Weights of a small mixture-of-experts language model, trained from scratch on English Wikipedia: 256 GELU neurons an expert, 2 picks a token.
Below are experts of layer 3 (counted from 0) of a mixture-of-experts language model. Rows are named router (the router's row for the expert), up (a neuron's input weights, with its number) and show model dimensions 0-127. Each number is 50 + 12 x the weight over its row's rms, rounded and kept within 0 to 99.
Before each expert's rows: "mostly gets" lists some tokens that are sent to it at least half of the time. This comes from a sample of Wikipedia text that the model never trained on.

# expert 3
mostly gets: " j", "q", " Ab", "j", " Al", "J"
router:49 33 38 40 52 57 52 45 47 34 53 48 65 52 38 40 26 46 29 41 31 63 54 33 39 64 18 40 35 71 64 27 47 63 56 76 42 38 76 58 40 36 46 49 72 50 64 44 60 39 42 65 54 47 68 52 38 47 43 42 57 68 50 54 39 47 42 38 67 44 39 45 49 44 37 58 20 53 57 37 62 43 33 45 54 54 42 56 34 49 40 74 39 41 44 34 46 58 50 26 44 53 42 47 38 54 54 62 39 37 22 65 65 62 53 51 43 40 47 42 42 40 57 47 67 37 57 49
up0:60 53 38 64 62 52 78 39 72 61 46 57 38 71 46 44 44 56 57 49 60 21 45 47 45 51 50 54 53 53 38 42 46 38 29 41 50 70 44 51 68 53 49 42 53 59 54 78 55 59 43 53 57 47 37 48 69 67 60 45 64 50 45 35 59 54 47 45 61 55 57 38 55 64 74 58 69 41 39 72 27 49 77 64 49 30 67 50 56 46 54 47 48 44 41 73 61 30 75 57 62 44 50 52 64 74 64 65 68 49 56 51 36 45 52 36 55 73 40 45 56 60 55 35 56 44 31 61
up1:47 74 37 69 63 64 26 47 67 61 37 45 45 46 60 38 69 57 64 53 55 30 45 57 40 47 43 26 33 61 46 55 47 53 42 61 58 65 61 60 56 73 57 46 58 51 58 67 48 42 46 33 74 35 48 43 52 36 40 54 47 42 50 63 55 60 50 51 40 51 52 43 38 64 46 21 38 35 21 35 33 42 42 55 44 49 65 70 63 71 38 46 58 61 47 69 55 31 60 57 52 59 54 39 54 74 44 51 64 58 53 36 48 53 58 53 63 70 44 53 32 64 34 35 54 60 37 29
up2:37 37 37 56 53 38 49 46 66 60 29 55 37 57 60 55 49 48 63 59 55 45 36 50 24 43 67 57 41 34 39 68 66 60 37 42 45 58 62 30 47 56 50 64 50 34 49 69 25 44 44 33 53 36 41 68 49 60 37 47 31 55 16 56 53 38 76 48 39 43 62 41 47 39 53 50 36 40 53 59 55 54 48 57 27 26 72 81 63 49 53 51 58 48 42 63 67 40 62 67 49 38 47 42 55 63 44 72 53 59 46 60 45 48 74 40 66 51 47 48 40 73 37 55 48 53 44 49

# expert 4
mostly gets: " also", " first", " only", " both", "|", " while"
router:37 53 59 53 51 54 66 70 56 59 62 29 24 43 62 53 63 46 64 54 31 41 65 45 54 63 46 36 41 59 54 43 55 39 57 51 39 41 63 17 18 38 47 58 42 64 60 45 64 64 52 31 53 49 59 59 34 57 25 64 20 49 73 45 64 46 38 45 41 55 63 49 53 40 43 44 69 45 61 45 40 22 70 44 45 46 37 49 37 50 45 43 58 55 38 66 43 49 36 55 52 46 49 69 14 48 65 49 60 59 29 39 37 46 54 43 33 45 47 45 47 58 66 54 43 49 51 58
up0:48 53 39 60 68 46 72 50 64 75 30 54 53 68 59 25 50 47 54 40 83 36 46 52 64 41 55 23 43 49 47 57 45 53 32 45 65 58 55 55 48 58 66 56 49 39 52 60 50 52 32 53 63 46 47 63 72 58 65 37 65 53 72 59 50 45 63 70 56 39 61 47 49 33 73 71 41 48 27 35 57 51 50 41 46 28 63 64 48 44 51 45 40 74 37 82 54 54 39 67 61 41 50 59 42 52 55 46 54 76 41 54 53 39 40 52 60 37 32 54 41 58 39 50 46 53 37 48
up1:23 58 48 54 32 30 60 35 73 57 57 70 44 61 61 58 77 39 74 52 55 50 41 42 40 30 55 44 48 59 46 80 41 60 49 43 38 51 55 65 38 43 58 62 34 31 68 54 35 42 41 36 67 40 45 52 57 44 44 70 44 45 39 37 69 58 58 38 42 68 56 37 59 39 49 47 38 52 54 57 47 59 61 53 46 22 60 56 62 58 46 42 66 49 50 55 66 46 47 46 49 39 63 55 25 52 38 62 63 55 59 66 37 63 63 31 56 39 57 43 46 66 37 56 21 33 47 49
up2:60 39 52 64 51 47 42 28 66 54 47 59 44 59 65 50 64 55 50 50 37 31 54 52 50 59 50 40 46 56 48 55 44 59 37 47 54 57 76 70 58 44 48 45 36 46 51 80 55 39 60 57 51 29 40 41 66 47 35 52 40 48 12 45 52 40 75 62 51 74 59 44 35 24 39 16 49 46 43 50 58 42 51 63 23 43 59 61 76 48 45 29 44 59 56 70 56 37 48 59 56 35 42 38 61 67 37 70 51 66 44 71 39 54 54 44 52 56 61 45 43 59 37 43 52 45 43 57

# expert 5
mostly gets: "}", " ·", " Croat", " MPC", "(s", " York"
router:23 39 64 50 46 43 43 57 61 56 64 48 36 49 51 64 66 54 45 48 62 37 35 65 62 31 73 40 43 57 48 48 46 30 55 38 60 48 25 61 65 44 54 42 33 51 29 66 48 37 55 19 53 55 28 40 51 35 46 42 55 54 44 31 64 67 46 49 57 68 52 56 55 59 77 67 59 43 47 61 46 46 58 63 47 49 48 35 48 78 60 40 30 40 38 56 55 40 58 60 56 39 58 53 64 40 64 39 58 54 56 27 77 53 37 60 61 46 56 62 58 41 52 47 38 72 53 74
up0:40 35 56 57 67 43 39 50 52 63 39 39 49 43 50 54 50 59 39 57 52 39 41 36 38 40 63 44 37 55 32 31 59 49 39 37 54 65 34 60 31 68 47 44 44 54 60 68 53 29 41 48 40 22 37 61 67 42 20 46 75 49 28 73 61 53 31 44 53 45 59 54 46 55 68 64 36 49 57 65 63 46 52 73 33 38 46 68 54 52 71 63 39 42 43 69 55 33 29 46 47 35 58 47 42 68 68 53 58 59 54 50 53 50 47 51 55 51 70 34 67 63 39 41 56 52 35 70
up1:59 57 57 68 69 49 40 61 51 49 46 37 48 58 38 46 37 67 79 58 48 23 15 42 49 46 31 51 40 54 32 35 52 30 52 70 55 42 37 67 70 59 45 71 55 51 43 61 51 30 65 60 51 40 43 42 43 57 44 68 47 65 53 55 64 52 51 57 42 67 52 50 56 70 57 39 43 27 35 66 59 49 59 50 51 63 54 56 66 46 47 27 49 52 49 80 57 50 28 58 51 28 50 50 64 63 65 64 64 54 51 29 60 49 45 45 62 57 56 52 59 60 51 62 59 56 74 45
up2:48 53 55 53 50 63 61 44 43 60 45 44 58 51 53 48 66 49 91 58 62 44 58 67 56 45 67 36 17 54 46 45 63 48 49 35 72 70 28 68 64 53 32 44 65 55 51 60 48 62 63 53 44 50 31 60 44 59 50 45 74 61 56 37 36 61 46 41 30 58 55 51 67 43 57 83 62 20 40 48 48 56 58 77 44 53 56 66 51 69 50 15 52 44 48 55 58 42 52 50 57 53 44 50 61 61 37 41 49 66 45 45 44 62 47 37 50 62 46 49 58 65 45 48 54 68 60 59

# expert 6
mostly gets: " over", " —;", "ars", " Cup", "\\", "row"
router:35 74 59 45 46 35 62 50 49 63 41 74 63 37 48 51 39 35 59 55 58 50 65 43 50 54 46 74 49 49 58 61 62 39 35 46 25 52 70 41 58 70 43 42 42 51 43 56 44 50 38 57 40 60 55 43 63 37 62 29 67 32 46 46 61 36 67 54 56 46 22 40 39 43 48 44 50 26 50 36 40 53 30 30 50 42 46 57 58 39 51 46 44 54 75 52 82 64 52 67 62 61 64 40 40 75 59 44 44 50 57 47 39 24 42 53 62 37 42 38 48 46 40 30 63 42 33 60
up0:42 71 44 51 57 51 50 39 51 66 44 27 34 64 69 44 39 45 46 63 69 48 56 52 42 57 50 52 50 48 55 68 42 58 32 62 67 43 35 60 51 43 52 57 72 51 45 55 36 50 44 48 65 55 57 55 89 49 46 26 36 51 53 50 68 45 51 49 64 44 48 50 52 50 42 44 35 53 36 54 22 45 51 55 74 63 56 42 49 65 57 58 65 53 81 58 66 61 72 68 50 40 37 46 44 66 54 37 38 80 50 60 28 37 52 52 51 43 74 62 24 59 42 47 57 36 40 44
up1:29 40 56 49 46 46 53 60 58 65 44 47 57 44 48 58 53 50 59 77 56 44 53 63 42 51 44 53 25 48 55 65 46 54 47 44 55 51 31 51 94 58 54 49 53 44 67 54 51 52 46 63 78 42 50 42 74 32 41 66 74 58 48 78 46 55 50 58 51 56 35 58 43 28 52 54 53 42 40 57 43 44 44 65 80 27 62 54 49 39 39 18 56 45 62 55 68 42 49 54 52 43 49 44 38 48 40 42 43 61 55 66 19 41 83 53 44 51 42 52 40 55 57 49 41 49 35 40
up2:35 55 33 53 43 28 68 43 59 53 40 55 24 76 68 51 51 52 50 49 56 43 47 53 43 46 48 53 57 55 51 70 64 55 52 55 38 45 71 48 62 41 50 41 44 51 54 53 43 44 55 43 33 37 49 72 61 51 27 50 37 46 29 42 71 56 46 43 33 62 47 51 56 50 60 36 26 29 51 61 45 54 39 46 40 52 53 27 58 66 47 37 62 53 73 73 48 24 64 54 65 49 48 25 67 47 18 54 45 48 46 37 51 45 78 43 56 47 37 81 53 47 57 52 54 32 55 44

# expert 9
mostly gets: "emb", "ova", " Mc", "mb", "TV", " Jer"
router:51 30 36 41 53 62 49 51 47 34 51 51 72 53 35 36 24 48 29 41 30 65 53 33 40 60 16 40 39 72 61 29 46 64 57 72 43 42 77 56 40 34 43 49 71 49 60 48 60 41 46 64 52 48 69 53 39 46 46 47 56 66 48 54 39 46 38 42 61 45 39 46 48 46 38 57 18 55 57 36 60 40 30 44 55 54 41 54 34 48 44 77 39 39 46 33 45 62 46 26 46 53 40 49 39 52 52 59 37 33 24 64 62 61 51 52 43 39 50 42 42 40 57 48 66 43 57 46
up0:51 72 32 60 67 42 55 52 65 78 60 55 37 49 63 37 50 61 55 51 44 44 49 52 42 44 46 52 51 51 52 75 25 55 41 61 55 73 59 46 58 54 44 55 43 27 45 64 42 59 49 42 61 36 44 48 57 51 52 44 56 53 38 59 73 54 62 77 46 58 59 35 39 55 62 38 41 42 32 50 46 53 67 66 44 44 60 70 59 66 44 53 51 64 53 79 56 43 72 66 60 47 55 50 43 66 62 53 76 75 62 58 57 32 53 35 61 62 23 48 43 62 35 45 34 46 40 27
up1:46 63 45 60 52 48 48 38 62 65 31 54 49 43 64 35 49 73 58 51 56 37 60 43 53 49 41 36 50 67 43 64 58 66 36 42 47 73 30 43 63 62 69 61 44 34 51 75 52 47 52 45 69 55 36 62 64 62 54 42 43 36 49 36 81 48 41 50 47 63 55 30 42 61 63 67 33 38 36 40 50 65 56 52 40 42 64 55 61 50 39 32 63 50 64 72 66 49 65 77 54 49 43 51 48 66 69 53 62 56 69 61 31 42 65 52 60 66 52 68 59 63 54 52 55 55 35 27
up2:47 42 42 57 49 54 56 40 71 66 24 65 50 41 42 22 58 34 50 44 63 31 46 49 51 54 73 34 51 49 33 43 27 49 25 47 42 47 59 58 73 42 49 43 61 70 64 69 41 35 49 52 74 29 40 62 65 52 35 56 54 66 68 52 65 40 54 60 55 47 53 54 51 46 55 57 69 45 53 54 54 39 57 36 51 42 71 66 60 55 37 51 64 70 57 61 55 19 58 61 48 37 49 38 56 62 40 75 51 61 37 42 55 29 46 48 35 34 52 45 51 57 40 40 47 65 37 62

# expert 2
mostly gets: " can", " Ad", " may", " could", " would", " Mid"
router:51 23 41 42 55 38 44 50 52 49 31 44 56 57 60 28 79 41 63 63 50 56 59 37 49 56 31 66 65 33 40 58 74 60 50 39 55 60 52 75 58 55 50 53 39 41 19 60 73 72 58 57 43 47 40 86 49 69 31 57 29 51 65 54 45 57 63 48 49 52 55 38 54 34 53 31 59 42 43 60 52 56 52 54 51 61 38 47 62 47 53 69 32 54 59 51 50 56 45 40 50 48 65 53 67 58 24 52 68 69 44 55 44 45 54 54 46 59 39 75 50 45 41 65 62 56 55 51
up0:45 60 41 74 68 42 33 42 62 54 40 79 56 60 49 31 55 66 47 59 56 46 27 48 52 42 51 43 42 54 48 60 48 52 37 43 49 66 33 55 39 79 55 44 44 51 46 76 20 62 60 29 58 48 26 53 71 55 53 47 35 62 59 35 49 47 38 69 56 46 51 41 52 71 55 38 54 47 40 55 66 38 50 63 31 69 53 54 59 52 65 53 57 38 41 66 54 39 58 54 60 38 51 47 49 61 42 50 59 69 82 51 62 32 40 33 53 58 66 56 52 52 42 40 25 51 63 66
up1:48 27 49 62 38 48 52 27 52 61 62 56 45 56 46 47 68 59 71 47 58 39 53 65 30 35 49 33 53 42 35 41 52 57 34 45 15 46 52 57 36 67 35 61 50 43 44 57 39 45 50 35 77 46 40 53 57 65 29 55 52 51 45 61 50 53 64 42 45 52 68 45 40 65 43 55 51 43 39 70 58 43 65 66 68 56 61 67 50 52 41 61 49 52 30 49 62 14 44 60 51 41 53 44 68 58 24 64 39 63 43 64 35 53 38 61 47 60 41 37 41 64 51 71 44 51 24 47
up2:62 39 41 61 37 66 69 36 58 38 31 77 41 56 67 27 77 33 66 44 40 43 65 52 57 47 56 44 57 43 41 66 60 35 54 71 61 58 59 63 50 50 48 48 51 38 62 65 47 56 67 45 35 43 46 63 47 43 37 53 84 64 45 49 65 62 53 48 47 84 58 35 64 36 39 72 65 56 28 58 47 44 60 61 53 47 53 40 56 50 27 46 51 70 59 56 42 43 68 54 47 33 50 51 60 55 53 41 63 41 27 63 53 65 62 52 55 56 44 59 48 68 54 59 43 36 53 58

# expert 11
mostly gets: "=", " Location", "″N", " Robert", " &", " ·"
router:79 72 51 61 50 59 46 38 42 47 44 46 49 61 51 57 49 55 62 43 61 46 46 68 46 45 70 48 59 32 35 65 38 49 36 32 59 66 48 48 66 53 40 49 57 58 65 47 28 47 54 53 54 51 34 50 74 48 83 64 63 60 43 45 45 55 66 60 36 52 61 60 52 48 59 26 68 47 41 58 61 71 46 58 30 44 70 58 51 42 62 30 73 58 66 61 33 42 55 53 46 53 20 43 55 45 33 62 44 42 71 57 25 55 63 52 55 62 61 51 49 60 22 58 59 49 46 41
up0:61 43 34 59 65 78 74 60 36 59 43 45 36 40 61 47 65 55 61 65 34 47 49 67 47 42 63 47 56 42 53 38 52 40 39 59 43 66 47 49 40 58 53 45 57 53 70 52 67 42 33 43 44 53 45 54 30 41 66 57 53 58 66 55 54 50 46 63 38 54 80 67 43 48 60 58 66 47 38 40 35 67 59 53 71 50 64 84 65 49 46 33 63 56 51 50 45 47 65 26 51 70 54 54 45 69 19 53 41 68 46 51 45 41 59 46 50 62 62 36 62 73 58 49 45 71 34 50
up1:38 32 56 53 62 60 46 41 52 53 41 56 54 66 54 38 74 44 60 28 73 45 49 33 62 48 45 44 54 50 49 68 60 60 45 45 45 56 56 60 59 64 71 55 29 15 74 52 54 54 27 41 39 36 59 39 52 52 55 48 50 51 42 55 73 27 54 50 50 60 68 52 53 51 49 70 53 41 51 51 62 47 50 35 32 39 67 89 50 53 54 48 50 56 23 55 67 51 70 67 51 42 40 54 41 55 45 53 42 70 59 54 47 54 39 48 68 35 55 37 46 59 46 46 39 54 17 63
up2:54 19 27 61 76 14 58 55 46 46 38 45 48 71 38 49 36 65 49 51 20 33 68 48 38 35 46 56 52 51 36 61 49 60 49 53 59 39 39 55 75 69 44 65 46 48 48 45 55 31 39 57 70 61 58 58 38 63 37 43 59 53 50 72 61 32 49 40 55 50 64 47 62 51 28 32 47 53 51 43 28 28 42 63 52 51 49 54 54 45 63 53 60 57 56 60 51 52 61 61 51 29 52 51 69 55 35 54 40 65 29 50 49 44 78 50 49 56 52 55 49 62 56 58 42 65 34 45

# expert 8
mostly gets: " air", " natural", " Brook", " social", "uc", "án"
router:48 36 39 39 49 62 53 53 48 28 57 45 68 49 36 46 28 48 27 45 29 64 54 32 40 65 15 45 39 75 66 31 49 62 60 71 43 41 69 51 37 35 44 44 70 51 57 39 57 35 47 64 49 48 65 52 37 41 39 44 59 63 51 58 39 48 39 39 64 47 37 47 53 48 44 56 22 55 61 33 56 44 37 49 52 56 35 53 35 50 45 76 37 33 41 30 41 65 47 24 47 52 39 49 36 49 58 63 48 34 29 63 61 63 57 51 38 43 52 42 45 41 55 49 67 40 62 47
up0:52 37 51 54 46 32 49 55 67 57 59 47 47 69 44 49 72 72 42 44 61 41 37 58 65 34 59 39 28 50 46 41 61 58 35 41 63 70 47 56 51 67 45 76 41 68 33 61 55 42 33 55 47 32 33 44 68 39 65 51 67 64 38 29 55 56 35 37 30 62 66 42 58 68 65 46 47 31 26 37 65 53 46 44 57 46 68 37 52 75 51 39 36 50 27 62 65 45 37 52 45 40 58 44 70 73 49 52 51 47 52 53 56 44 62 45 69 66 42 48 55 61 46 33 53 41 49 54
up1:56 45 54 56 49 42 49 54 59 45 53 52 38 49 88 48 71 47 55 57 64 38 67 43 68 17 67 43 39 47 36 57 66 59 34 39 38 64 41 75 53 65 52 66 27 49 36 63 47 36 52 34 55 19 57 40 70 44 36 55 59 54 39 31 62 58 56 64 47 43 57 45 40 54 54 67 50 31 47 59 54 61 62 69 47 47 68 62 57 64 37 47 49 56 46 51 70 44 63 57 52 39 64 59 74 73 53 63 71 62 58 54 45 45 56 36 63 49 54 56 65 63 47 53 47 48 46 64
up2:50 62 34 51 42 41 47 51 60 73 54 57 43 77 67 41 50 61 51 63 40 36 45 42 47 30 60 53 50 39 43 43 65 69 40 47 53 55 50 55 50 44 53 64 54 60 51 58 40 46 46 37 57 33 34 72 76 35 39 48 51 43 25 48 50 33 50 54 45 60 52 33 40 41 76 44 59 39 43 38 39 48 53 71 45 43 57 42 64 65 23 61 71 48 61 61 70 42 78 53 56 41 57 53 63 62 43 51 60 70 49 28 60 51 65 38 66 40 26 79 39 62 44 54 55 65 47 50

# expert 10
mostly gets: " In", " that", " he", " which", "In", " It"
router:71 57 58 54 57 68 38 41 43 71 58 70 43 57 39 29 63 58 61 35 45 53 32 58 34 36 39 50 46 46 36 64 49 50 47 64 57 58 33 73 52 47 62 32 56 45 60 55 56 64 46 54 54 52 59 37 48 61 57 44 31 30 38 61 40 26 49 64 57 57 56 44 38 67 41 54 62 65 36 37 62 55 49 48 81 48 66 66 60 27 51 52 66 59 54 53 77 47 39 52 53 34 72 43 63 43 47 52 53 53 74 59 72 35 43 63 39 37 36 35 52 58 59 45 34 50 58 28
up0:71 29 44 63 68 44 50 68 59 54 56 64 59 42 54 52 56 59 75 65 36 34 48 65 60 51 49 39 39 43 49 75 52 63 58 42 59 45 46 41 62 48 58 41 65 60 63 55 54 40 46 58 44 53 64 60 47 48 37 63 55 52 36 34 55 44 60 44 49 55 52 67 26 45 71 44 42 39 40 42 16 56 56 39 43 27 61 80 49 34 48 52 58 77 36 62 51 45 72 63 55 49 70 57 49 65 73 48 41 67 52 64 36 51 62 68 50 51 62 33 42 54 45 55 45 72 38 48
up1:54 58 30 47 37 43 56 43 66 43 53 64 48 50 72 40 48 46 63 43 36 42 53 73 36 43 46 58 42 52 45 34 64 41 40 59 58 40 43 38 64 50 35 39 60 45 58 66 48 25 49 26 66 35 46 36 42 42 32 31 38 61 25 27 60 75 67 46 47 59 49 22 62 47 55 45 53 37 20 37 44 52 71 60 53 56 70 50 55 49 44 32 57 42 54 59 53 47 48 65 54 49 76 35 61 66 51 43 48 53 51 23 55 47 62 56 43 54 53 53 48 42 39 29 46 30 54 66
up2:75 34 36 61 44 54 47 37 52 74 47 38 43 57 56 70 86 51 42 52 58 32 57 53 42 36 45 63 50 35 38 55 48 51 50 49 49 48 60 61 38 37 53 46 45 58 72 65 31 62 25 45 45 54 37 50 62 47 63 62 44 34 51 57 58 38 38 51 48 72 46 41 50 33 52 47 46 51 35 59 53 57 44 48 39 46 56 40 60 64 53 33 65 47 63 71 63 39 63 71 71 29 46 54 47 47 73 39 27 43 81 42 30 49 56 27 54 61 28 48 32 61 47 54 49 52 44 53

# expert 1
mostly gets: "ed", "ated", " made", " released", "ous", " used"
router:43 32 42 62 50 50 64 63 39 46 31 63 54 40 65 42 37 50 23 44 52 51 47 52 74 78 52 41 60 42 69 34 55 46 56 53 65 57 63 47 50 48 36 42 72 75 50 39 40 50 61 76 43 35 66 55 37 38 22 48 42 58 53 52 55 40 38 52 52 44 54 51 59 52 25 57 50 74 69 49 41 47 31 42 55 47 59 52 65 49 29 46 45 39 36 53 60 40 40 49 40 48 48 53 56 49 26 28 34 57 29 69 58 53 57 37 59 56 47 46 48 54 71 40 27 41 31 34
up0:49 55 47 51 46 29 63 36 51 54 50 67 24 68 57 52 39 67 45 61 38 53 40 59 50 63 39 38 58 49 48 50 36 53 49 56 63 52 54 50 70 51 62 63 41 55 46 57 47 42 52 48 52 30 32 69 52 51 49 52 52 59 56 55 58 52 60 42 49 42 62 32 60 38 52 40 48 38 46 61 25 73 57 60 64 31 60 77 70 58 47 56 39 68 72 45 65 40 40 72 64 51 37 50 64 68 36 57 54 66 51 46 47 37 53 20 47 55 57 62 66 79 49 48 62 19 28 34
up1:48 82 41 47 60 17 55 55 60 72 44 55 45 49 43 30 68 42 65 59 47 36 48 50 58 36 64 54 54 74 54 45 56 51 46 56 23 68 40 46 41 50 51 49 21 50 56 46 55 28 28 59 61 51 60 47 50 53 48 45 62 52 47 60 76 63 61 45 35 58 46 32 39 66 56 54 42 37 30 50 47 48 56 63 48 70 58 53 67 67 34 43 65 44 47 46 46 42 53 70 44 35 69 55 54 49 46 57 59 45 44 40 45 37 77 47 61 59 50 60 58 64 44 41 29 58 20 52
up2:51 57 23 53 76 46 56 63 68 54 50 49 47 41 46 30 48 63 52 51 48 41 52 53 50 48 43 43 48 61 36 60 30 51 35 45 34 45 55 41 61 42 43 75 38 56 56 57 35 43 38 44 62 20 44 54 55 69 57 30 55 43 29 38 51 71 72 72 32 51 35 41 39 28 47 49 44 55 52 63 33 75 57 48 55 26 61 49 54 65 30 41 45 58 64 58 59 54 63 58 61 44 55 50 45 60 30 48 51 49 41 64 42 28 47 29 61 53 45 61 23 58 38 57 53 40 31 38

# expert 0
mostly gets: " H", " W", " J", " O", " L", " K"
router:33 61 59 47 48 40 60 69 74 45 51 46 43 44 73 45 45 49 34 60 55 39 60 37 47 43 55 47 58 77 59 43 65 56 48 38 54 46 66 39 66 49 47 63 21 39 44 49 48 61 36 64 42 57 49 30 50 49 46 48 43 54 61 46 58 65 62 64 47 57 67 39 63 46 38 47 43 46 48 29 44 63 68 57 55 48 59 52 78 52 39 56 65 21 36 58 56 33 54 82 36 45 46 59 51 32 66 54 59 38 44 60 59 46 43 29 67 64 65 48 10 54 61 55 36 39 50 54
up0:55 44 43 54 40 30 58 52 45 60 68 39 21 55 52 50 66 64 42 43 47 35 59 43 41 28 64 37 48 31 43 61 50 58 39 59 61 64 43 42 45 64 49 65 48 77 63 69 55 41 38 47 48 49 46 91 49 61 42 60 56 24 55 47 59 43 63 77 36 44 71 52 49 43 36 55 61 49 68 41 45 35 33 45 42 53 52 40 47 51 50 55 63 30 30 70 42 52 73 76 56 46 55 52 66 53 45 38 46 57 34 58 41 39 50 35 52 55 30 57 34 51 45 51 29 40 50 52
up1:55 43 36 68 69 46 50 44 57 57 57 80 61 50 56 39 55 43 72 36 47 38 39 42 30 47 53 31 54 36 41 62 49 58 54 68 61 70 73 54 56 43 23 34 56 64 58 65 60 46 22 48 73 53 49 57 42 62 55 57 62 56 54 52 81 43 48 27 56 47 68 44 54 30 43 38 53 53 23 51 37 74 66 49 42 44 59 71 47 57 38 48 53 46 60 60 38 47 63 41 48 56 34 44 46 52 59 64 42 44 56 43 22 46 79 42 50 58 54 44 46 50 52 58 48 57 41 62
up2:71 40 42 58 39 25 51 49 49 53 37 60 57 34 62 47 54 46 56 44 58 45 63 61 59 48 67 67 45 70 41 77 40 66 38 42 37 54 64 43 88 42 68 59 34 54 65 61 35 36 65 49 47 56 40 67 61 31 66 50 39 36 53 35 70 61 52 59 43 40 53 49 43 60 37 31 50 58 49 53 46 35 28 56 59 53 57 71 59 58 52 39 54 63 63 52 51 45 33 65 60 27 57 28 59 43 37 36 52 32 54 37 34 44 57 57 61 49 35 50 37 56 33 58 57 67 58 64

# expert 7
mostly gets: " p", "t", " s", "et", " f", "ut"
router:37 52 54 51 45 59 46 44 59 42 50 32 63 43 36 43 50 43 35 58 31 52 32 38 40 68 36 50 35 43 67 46 45 73 72 70 45 45 63 46 48 41 53 75 62 32 70 40 62 38 40 61 39 43 68 50 36 48 19 35 37 52 42 49 55 44 37 48 34 37 46 39 47 46 32 45 41 67 58 49 34 50 50 58 63 63 42 38 55 58 54 68 63 51 58 40 52 65 48 34 34 63 31 66 24 36 64 77 47 54 33 41 40 60 76 63 44 49 64 36 57 54 56 50 43 44 55 64
up0:41 48 50 78 58 43 37 47 72 66 46 57 43 52 70 45 67 50 69 66 52 38 42 53 38 42 61 34 32 38 30 50 55 46 34 58 54 53 28 60 51 45 45 45 57 55 55 75 45 67 64 49 44 47 49 69 48 47 44 51 59 60 38 53 53 57 47 47 43 57 58 46 43 51 60 34 37 38 46 66 42 47 62 57 41 55 61 65 64 35 19 36 43 46 58 57 53 27 49 55 62 46 41 42 38 52 41 43 50 52 93 49 37 33 60 39 51 76 36 58 16 50 42 31 45 33 42 51
up1:46 57 41 51 37 61 45 56 75 61 39 57 34 56 47 46 53 51 46 65 54 46 49 39 39 14 48 45 48 36 46 70 44 26 50 26 62 65 46 57 51 53 55 60 46 31 67 56 50 50 58 40 67 32 69 50 61 57 45 31 64 39 33 48 45 40 61 43 45 60 40 17 40 57 40 49 54 35 54 36 39 63 44 53 24 48 76 62 46 47 22 58 57 42 57 48 63 53 71 61 52 25 50 38 52 55 54 64 66 67 80 51 50 34 58 41 56 49 57 51 31 54 42 46 44 55 40 53
up2:36 31 58 60 47 32 39 52 61 63 52 56 36 66 49 39 64 85 51 52 63 36 18 45 43 45 55 62 69 31 54 38 45 59 51 39 54 57 43 43 39 68 55 51 48 38 55 55 42 46 32 54 67 35 51 50 45 48 44 60 48 39 45 67 72 49 39 44 24 65 52 38 64 65 56 59 56 44 40 50 55 62 38 50 25 55 64 54 42 60 23 42 66 45 41 59 44 47 35 50 60 53 41 48 56 51 64 59 50 60 79 52 33 47 54 36 53 67 61 57 68 53 30 50 41 21 41 70